{
  "n_layer": 11,
  "d_model": 320,
  "n_experts": 16,
  "experts_per_token": 2,
  "d_expert": 224,
  "d_shared_expert": 0,
  "activation": "tanh_gelu",
  "moe_layers": [2, 3, 4, 5, 6, 7, 8, 9, 10],
  "router_score": "sigmoid",
  "normalize_top_k": true,
  "routed_scale": 1.5,
  "balance_loss": 0.0086,
  "balance_bias": false,
  "router_cosine_scale": 20.0,
  "init_std_router": 0.0191,
  "lr_router": 0.000488,
  "vocab_size": 8192,
  "norm": "layernorm",
  "norm_eps": 1e-05,
  "tie_embeddings": false,
  "optimizer": "muon_variant",
  "lr": 0.0071,
  "beta1": 0.95,
  "grad_clip": 1.0,
  "batch_tokens": [16384, 32768, 65536],
  "seq_len": 512,
  "train_tokens": 283500000,
  "steps": 7900,
  "dataset": "wikipedia_en"
}
Below are experts of layer 3 (counted from 0) of a mixture-of-experts language model. Rows are named router (the router's row for the expert), up (a neuron's input weights, with its number) and show model dimensions 64-127. Each number is 128 + 24 x the weight over its row's rms, rounded and kept within 0 to 255. Numbers have three digits each.
Before each expert's rows: "mostly gets" lists some tokens that are sent to it at least half of the time. This comes from a sample of Wikipedia text that the model never trained on.

# expert 5
mostly gets: " (", " |", " | ", ", ", "; ", "–"
router:161159164117114121122158151166140119142151147105125086154131088138119136144116151116110184122122128129143160146200134104156129112077158130163101140110139056162145088099090149100141113123128104
up0:121131150115112156123099120144092140124152104150152085148157170147138128150174117087104145105121137124152070102140100107121170142108089128133129119118147168134131147134113111144126135160119166
up1:110093099135184143117121153148142196135122139143153136095155131077142142095126116107140122141142155101088151135095120159117162101087137150139130120091114124103078098115117123120102133072087160
up2:126072126107116134162091107135179132097140124161108146125121082110105140155113134144151108119106151108164118153111081149141154114167098095150084185132126114131154128114138151093096184132134149
up3:119134119123106115074156132080123092154059162120121121136146133108094135135126162123125139150142155151153095127154122137109119126178159119146135167122130135153112156105164129099105127099158112
up4:116096145100154143164112112104146143155106069140118101156143123139110124130123111154090131104126120173101133118158070158110120126108162121139139118121161166121163108116180138100141077145128149
up5:118103107112136125092176137128132086127139128109154153116135146163161150105099126079112132140143131129151184139151102127069149114115136102149096137139116169143121134142115126149129133124148113
up6:152065119125129146121142127092153122087113091128158111113147124131128144126091162137128128104129079132145136159148171149152171104173156171117083134104144099146113129108099140116122156152120141
up7:124119120134177139109092105127113118145120108160139128090119126121121146118110108120112074132158117118120110125162176130095144165107144101162130096132073076125063145148148105120096116150158111
up8:169145138196137110115135133099115119133126161151115126073105139116160104094136125156102146111136109126159146118175104139144170151109119118136125120148112121176130139145139094156112141139140108
up9:109115114116135139165122094131142141096172126117112146100153117166109117185084121140106144109159112092107137148170156136154130153163074116142123117112108150144088104116145141105062126118139084
up10:128113112108158127148106146094133086125140149091146123127118120160150149138078124116121142071170148131165124147135124135131166104154093149142124116085181128117109118124157089104145117129148131
up11:175083119115143145147133142126095097107127132155165168102090129162109151166113118123101121146140159138095162130156114105123112143121113136126141114119095109148104119121084106118152160107156155
up12:102080129116128133161147137121167162141149086132133103091151143134129107142137148122143105084163129139140117132096131100109141142140108114130116138137138161141134121146140095130133108123170115
up13:166089135118102117117070169083151164146107125127092165084142140144160129091082119124087120159113145100130175077129157101091133131139135113077136126153101120136167108097105119158142090137134103
up14:107140157114132173122110124128134085118137123151145110145097141090093118129162131119096124147111128160121088077102148130151115142082066158107129127141126073147116169137116097111143128138099132
up15:093118124122162119159107116116079108119102122124136120173105105171091134125137135132122121135136118136125126125172162112154195111132130109163155179144109130112111167127159124124097133119123148
up16:157085155145160114137139136104129117098109149085127108164126149097093123103109168161124159134116100116132073124133180096130116212133135106116107132140093112164152135147102132088124118149132117
up17:082116168136145141112073141114155124091142118127125185083138150101120103109126168116151143122120162098100159165140128103163174131145099121127123134128101137121149072108132114080137170162176132
up18:135144160112135165115099108137157094132155113123160134052192133111148115104089117144143089143136138156135138133147151143146142141177130129163125069147105126129149152136153125150148095100087128
up19:142098136102152164169117097135100144154123132131126182127134119098110116128121153136170113115142127103075122133132151135154111129170163160092119105106147166152074117133142082090142168119126155
up20:112108135111145118133131125150111178147142129141100105131127163154123159138167126131155114111146153084075114144127135120140129111172127090115104100139148115174193115124128123083120152108134083
up21:113078121165131104148110113029152121123146124124125090153157118118162127077115072134136112112174081129113122131136111110171150172140130118155138153119174139140122168128096137072141145145123143
up22:162093134117108145150117123132116105153117153199146112147087148144106132115143149143129145150127103152151089084125106133105145116150107129137112121117097115141129114127138129082120099141100172
up23:106128106161130159124098136131111132114124190168089121134137115135145102133089129125092124134165134081165079140136166148076098184203164132164134099134122130113128104147144126118096129152095114
up24:113132159126109119118172112149147149117158120128173125143150148132145144104162166154147152069122106159132097089142137078144111137168113127139097132099105117126117139128174157133103136148104139
up25:103120133146173171123087157085142160180080069178131103126128164158138111130134157162125096166134140090092113117156135110110150092163140152091144128089138123143117084104136141135126098128160103
up26:096085155126148164161111136126095136107099107130123090172112101129092105134132163140103110115146129111098105093107159188107158124114158117127098143105121128145101154123139126167112147132132158
up27:135091155139095121115121151132166101121110097107108107149141149118159103127117163120117133144127132125146119098127105168149121124140144115145122125132125134156068120142073155122138152099163122
up28:132105127157107146122123108141185071116177115108100092121097123158145131113118124121112117112138117115128116115130137125132171163142113103130117100113151141147120127141163101120133125118093133
up29:100075140095150115143130127127155131124129114126132099157112182114108111141115156160157116120146136113136125118127104138141154111190155119148124093115130097109137129151119138137115103156157126
up30:135101135121136107118132149145123167096137098175101099135144133140133123119150124122172117098128162146113068077100086087097131140119109115131118119124149125101174137143111160108122084138129120
up31:145097109106076152086120134147134134114146133143126103163156212151139118162114119108147138140161113134109116082105187133158129158182130133095104121117132108137145128148114123142113077144173138
up32:103131144139174130152149095104116171128129172170151153158077127133134133130106125156101137122119102111125125096132132099167137148150125168131145102140112109115117123146164111098145157096148131
up33:106112138107137128116146122127123122101149116144129145100166122135143164116159109067128086142150162117168121157113131136117143130171100143113179109143067130107132138168173138103183138139138094
up34:140131096102094133156089149117155143126102163131139120119140174129104106123103129142134134129164097137158087138155172101173117066117131115112097117167102128163110129113146112133125123135174100
up35:147152079113103138155091120139161166110129134112128149144141126115158132106114080140092125126143159126106128120091126120137128091120121121130119098115101185141153112106128176159107136157149169
up36:132093128138129132148141136146135123121168140126125125100116149128127175077107068131099135139137099060109175166112127142172126129155111158125101065115121113120116177147129106131126099107165115
up37:154152095126138137118113193083130133137139136160125117131137128181139173110110138171105098070137101119087115098132129167104163133112114122102128120103104133139152156160150117136134120089116111
up38:109151115136102122174136109118122084143148110143122096138141137142103107172128114097134090148123153159117139129117145106130163111189123115130104104115180145116116171146120126150083123123162127
up39:116098092113154125109133121124164162158113112149124121093127137144134129136153147115102094115129124132104085128195073099155135162182125124111114152134083146183121096139116110163092151143128135
up40:147135123120142132137127081112106149107112101129120144103088076096102124147145131113170108117156121118113164103170132113152140068121173106128108137134144080110133133129138111152157113076156088
up41:164142108153132136154114146156147119166108101130098102126122134142122131136086127121122111138124145142098177096099124107124147159153158116126167154132099125129128135127131099127105111151104179
up42:139095133157135098143118150109110122168126117122167118111128136110135150089088128108060115151124175119096140094140108113096123126102103112136112164106104134137123138122131154141134115149149100
up43:105155083098132120143118124129122162115133115151104108134087140082118124132112124141129128133187103117113160082100154137140146140169121131152138095106102111110145126124104112103123124134139143
up44:115078125139151095069101100106140147136092122142109123109094122119120123120111156166126120133107084122095133104159108112101154161136125125157132115127114138146104139135090103091114112179149119
up45:104102089122153077099127150108153131074158111149125113129128168142108099114125155099119128140138135113171128144107122121133124141155130104149085141112085117162157153123113142134098103112136128
up46:136125084148146112134108152185150132142136120145110139165125151113090118162173131102104116106119143147108143125118102129152141144154123101155161079118145125139141095131146131078146126131160129
up47:161090103135149138148098150103149172139148118159104111141133134077126143145097139155152090152142151137123169137098126131123146142165067109145121090110127137139109142118119147106078126146133114
up48:123138135153139126106146110127077109138130157125151153119090136094142169120119132158153131108089130161108143152075131129126132083181130149133079097131131137155158090184110095104142101104190129
up49:127086133153154116131155128127117168140128078156103073132133111139110129166163106119117092091157153125160153120148118114156114098145118109105167131105155156092121089171134080132127116073151136
up50:175127128110138093142133151120141120140154140093155116134143165141150134113141126126122145059199108142149138126124124116176108112109127128113090147100124091135129108082101134104130126107115153
up51:128148123164125130116124129112165133160143145159101126130142170107145153126168092108126124107117141105160185115147112128142129100128122173134147084109099156176144149172157133120160135106143104
up52:143086134151161133131150107129147145173095110120101116119091135160141149130080143116124158096100147107121140133144150182127138120123169137127155102114167113099146136108138066144138158109091095
up53:145060122117147107087133162137111114126144077128115093126157127123107143127115092116142137121119103138118098121134112106116111114166125117132122167125111151158100122130127111126121092128129166
up54:130120094102124138116106139119099110167103125165099099094107108156126110125135144135163129126107084133164093141106138148151107174143157110135116129139131105152122146121102116067107118163145084
up55:171098127079173160136077116071118099131134118132128139124099147136156103093120156152107119136086149177099099125141100123136159142135191119143142141125104122128138085105074109131099131129132136
up56:179130154133125143162094102119142118089141132108151112114125137146079140146131112114110145095141170117140149108140125109113145135121132136116112103105152118161129124110129122140122139102143132
up57:090109139146160129109075140142114116109156079121152144107136119148146098115159140150103152143137104130124110110114133091138138105124137126126129108161126153109142152135123100155079114115152118
up58:113117130115184195127109137093174157098108111111128177121143148116115135084129133153134087194161126084137175156153128152131137141103162127080110085119146148080144129123151102142107151075127088
up59:110139128177126082094140118073126114115147136166092157136118122115162134104126144167109102149142179112169132138140099131161140149137173118116161111138174089160184146154142137113118123123130109
up60:107121101125141090168134128130149105124113131151106109105132144156085111102154134182074154127154100112166133080118106147161148120113138113073124123130119100140127133131154123143136092139112083
up61:137094095133183111160109090138092112107157115110143108127156141124123160144123121120130145134144157126088103131108151131112147133124142148133143141101124142125126126161119094086123126131118132
up62:092095144126067122132131122093183147139128154100092115135153116156123145107103100133171105124134120128136142095119133104155158095140114093108115138153132135143102094084146132174093118189149090
up63:131116134143127141157118115110107130119144127116099108148107130123113109116147102110106124137124139106115104170099122101125137089109142097100130086090151103145101110163138135124134159152170102
up64:177137145124106091129088094148096121120141168133146154125121156146116128094149124126099134106143133113060172148120121133140145098128118133087103207129120164133189131143125108121143080138146132
up65:138114112133100141115137159136159135113158108114150115139138130127143155128131138151143103147102124089162132118120124126085140164117103131153124110101125129127138140113130126155165103117128121
up66:095120117102124144146117084135135161129147173111105134109158138143128137152128129102132103130155124155103128139095202135141100125138153155104155115128118175155103149082102123174142117170139106
up67:137151073165138191151114149092119120146136136114102138107111096119113127172102113145115088127092157126136147144144113145140144134166102142166133096130140126127110131079126132125137150158148124
up68:164115140114135122154155111099137137137181131148099160087113147094099092137117107130084107149091158119152125158104101123141151125086143141136093150106146118123150126129114142059095119101114125
up69:145119121126157118147119101109106084113125085180142076146152091126152105142145190119093108147089112102140143104119117160136131120134137172133113155052129092113119133126159109117146152153134114
up70:144113077048156145142133088151165131178132144112134131127138144132156131094106146151121156150109172134149101177132183145141158152143116086107137115114109138138112120094162099134100100102124099
up71:100139160160149119142178105119119180126163133080110121140123141153121151083124171123093140113197126133107144104102143107148149090151112131161100134137143105112130071073125108143118159136174087
up72:151100152122135152096128145101119121138129135110100134114134105066093116136130133125114152071103090100139140193155110123106121094136152089136120139136116109096118145130076070112140174142146124
up73:147113124132141131099094157118172151101123166159119136143148147137156145102087099114082131104117132123132116122101122114149181129093135130130100118156176139107148143144133141138124103128099118
up74:107100117124099134124131138137138121128164131129121110106139109092152138138118101106095123140130124120132165142116161136116121132159149166133151146143138175140140137087166145064089137114151093
up75:130128174122094116146153153116116107143156122111078140120119106097162131125137132178118123091127140126130099114113148108069152112151121158130111109074107110117139141138102138094110090141126097
up76:117121142125168142127136105117090176097145150121128125127145150144109117133190149159127097122168172154103110148145127115116143115091118146124152135135118116177140092125137130106148141085099145
up77:106087142132118115154126123132109106102108119144137142099135124148155113103126138116160107094149119085103112131098125133094112179147119181113137163118115118085143150142157154113103144097087120
up78:128162129104151171168127156113097122078178124158133106156099078142140140117137123140142129127113170118141107094130114097113097109099117155135144169095127124131152104138108101121108158112109152
up79:175110179128147143176140142115143139066155120113160095147110126097126134174112107099100147145143105100111125129118097135145153071108128134111169156123164097082121123130150115138099130120155112
up80:156121127159152141103118141116141173109174142125104093126154141135112159146090105146119096138131157136142125127065147124129159134155186110133135174115150137128115128180149119142097149131123088
up81:131151095120116150108113140157142157130130116124090163116148117103132159158139138116077111100104110118125130149121110156140153169125169112116168135164100131153144112172113139083110142127107146
up82:116147129158151123085111163135112159112114090132142127109098168117134109149123130121108168149170107138141153144137146128133107128115152101119127131067110139128099108133101128163134131081145132
up83:142069175154125155066116101117112136118119144103165129113084106141159150131125103117158112174143098089105106115123142135162153116145155111120154112127131131145170200152128126115122119139134134
up84:115096162135104148089142139121153130150132144099197117116118165119179133110128125092117099146175141139114166144101118112128157106159158146093172116111123150130129160110098167137120139168174116
up85:136088113132119160127173138101144142125105137136172138188089118142130130136121112188113154090100123091105092122152147131139134087126117153078105122121105109155135119115150167118114125121151136
up86:116104154137126161137144098119125133133119130071130125129117156131144156115106153115164114138125115121155167100130142122172174081120102111124121112142130109116168153071149121109139139108134152
up87:160130124119188110113106141122133089124109069141138136142149136170109149137152154122142133127126139205153149109104149107078139153149125106083158116116142128106123135179081092151135100157122114
up88:100111104123170134126110090116119077183152143155104128151137082120141154116118100127114130083105128130157109200125161083164122151167164130119149112103152129141140139128101123131128161100127097
up89:121129117173119124095109120121075116157084122125137135132128134146142153140147115141141152154145159138133115078113125095103128125130103137129104139108093149113109132119096094123124104142130145
up90:113170117078102114125125129137165127139146109145125163119168126141121112104130125150139122126096142125170110131145196124133187119141164155104105141102130142155103134145107102107139134098150098
up91:155128143092124126130130159131157115128123128142135130074165129117098121052100128177105130173146155164151130127128113145115107158124157119116099082127141176133095146144118134138138125119138107
up92:152086141160128139105131112094139130111158132141172125140109104138137134134152141141131160128131118100099099133183146134115160051133132128109091146133166136096113107116136117174135119126112106
up93:144060152120167129119146130107106131104115152152125127158099141133114139160148140155117108108180152097088121076173113079158156085107082132130113160132113103117170126110127144106143155161111188
up94:140120109116128118138152119142117118118148174096165157083124125128081153154083139099130135142152115131122145130130113097122107108134098092125133158147114135170149141154153124131179133096173131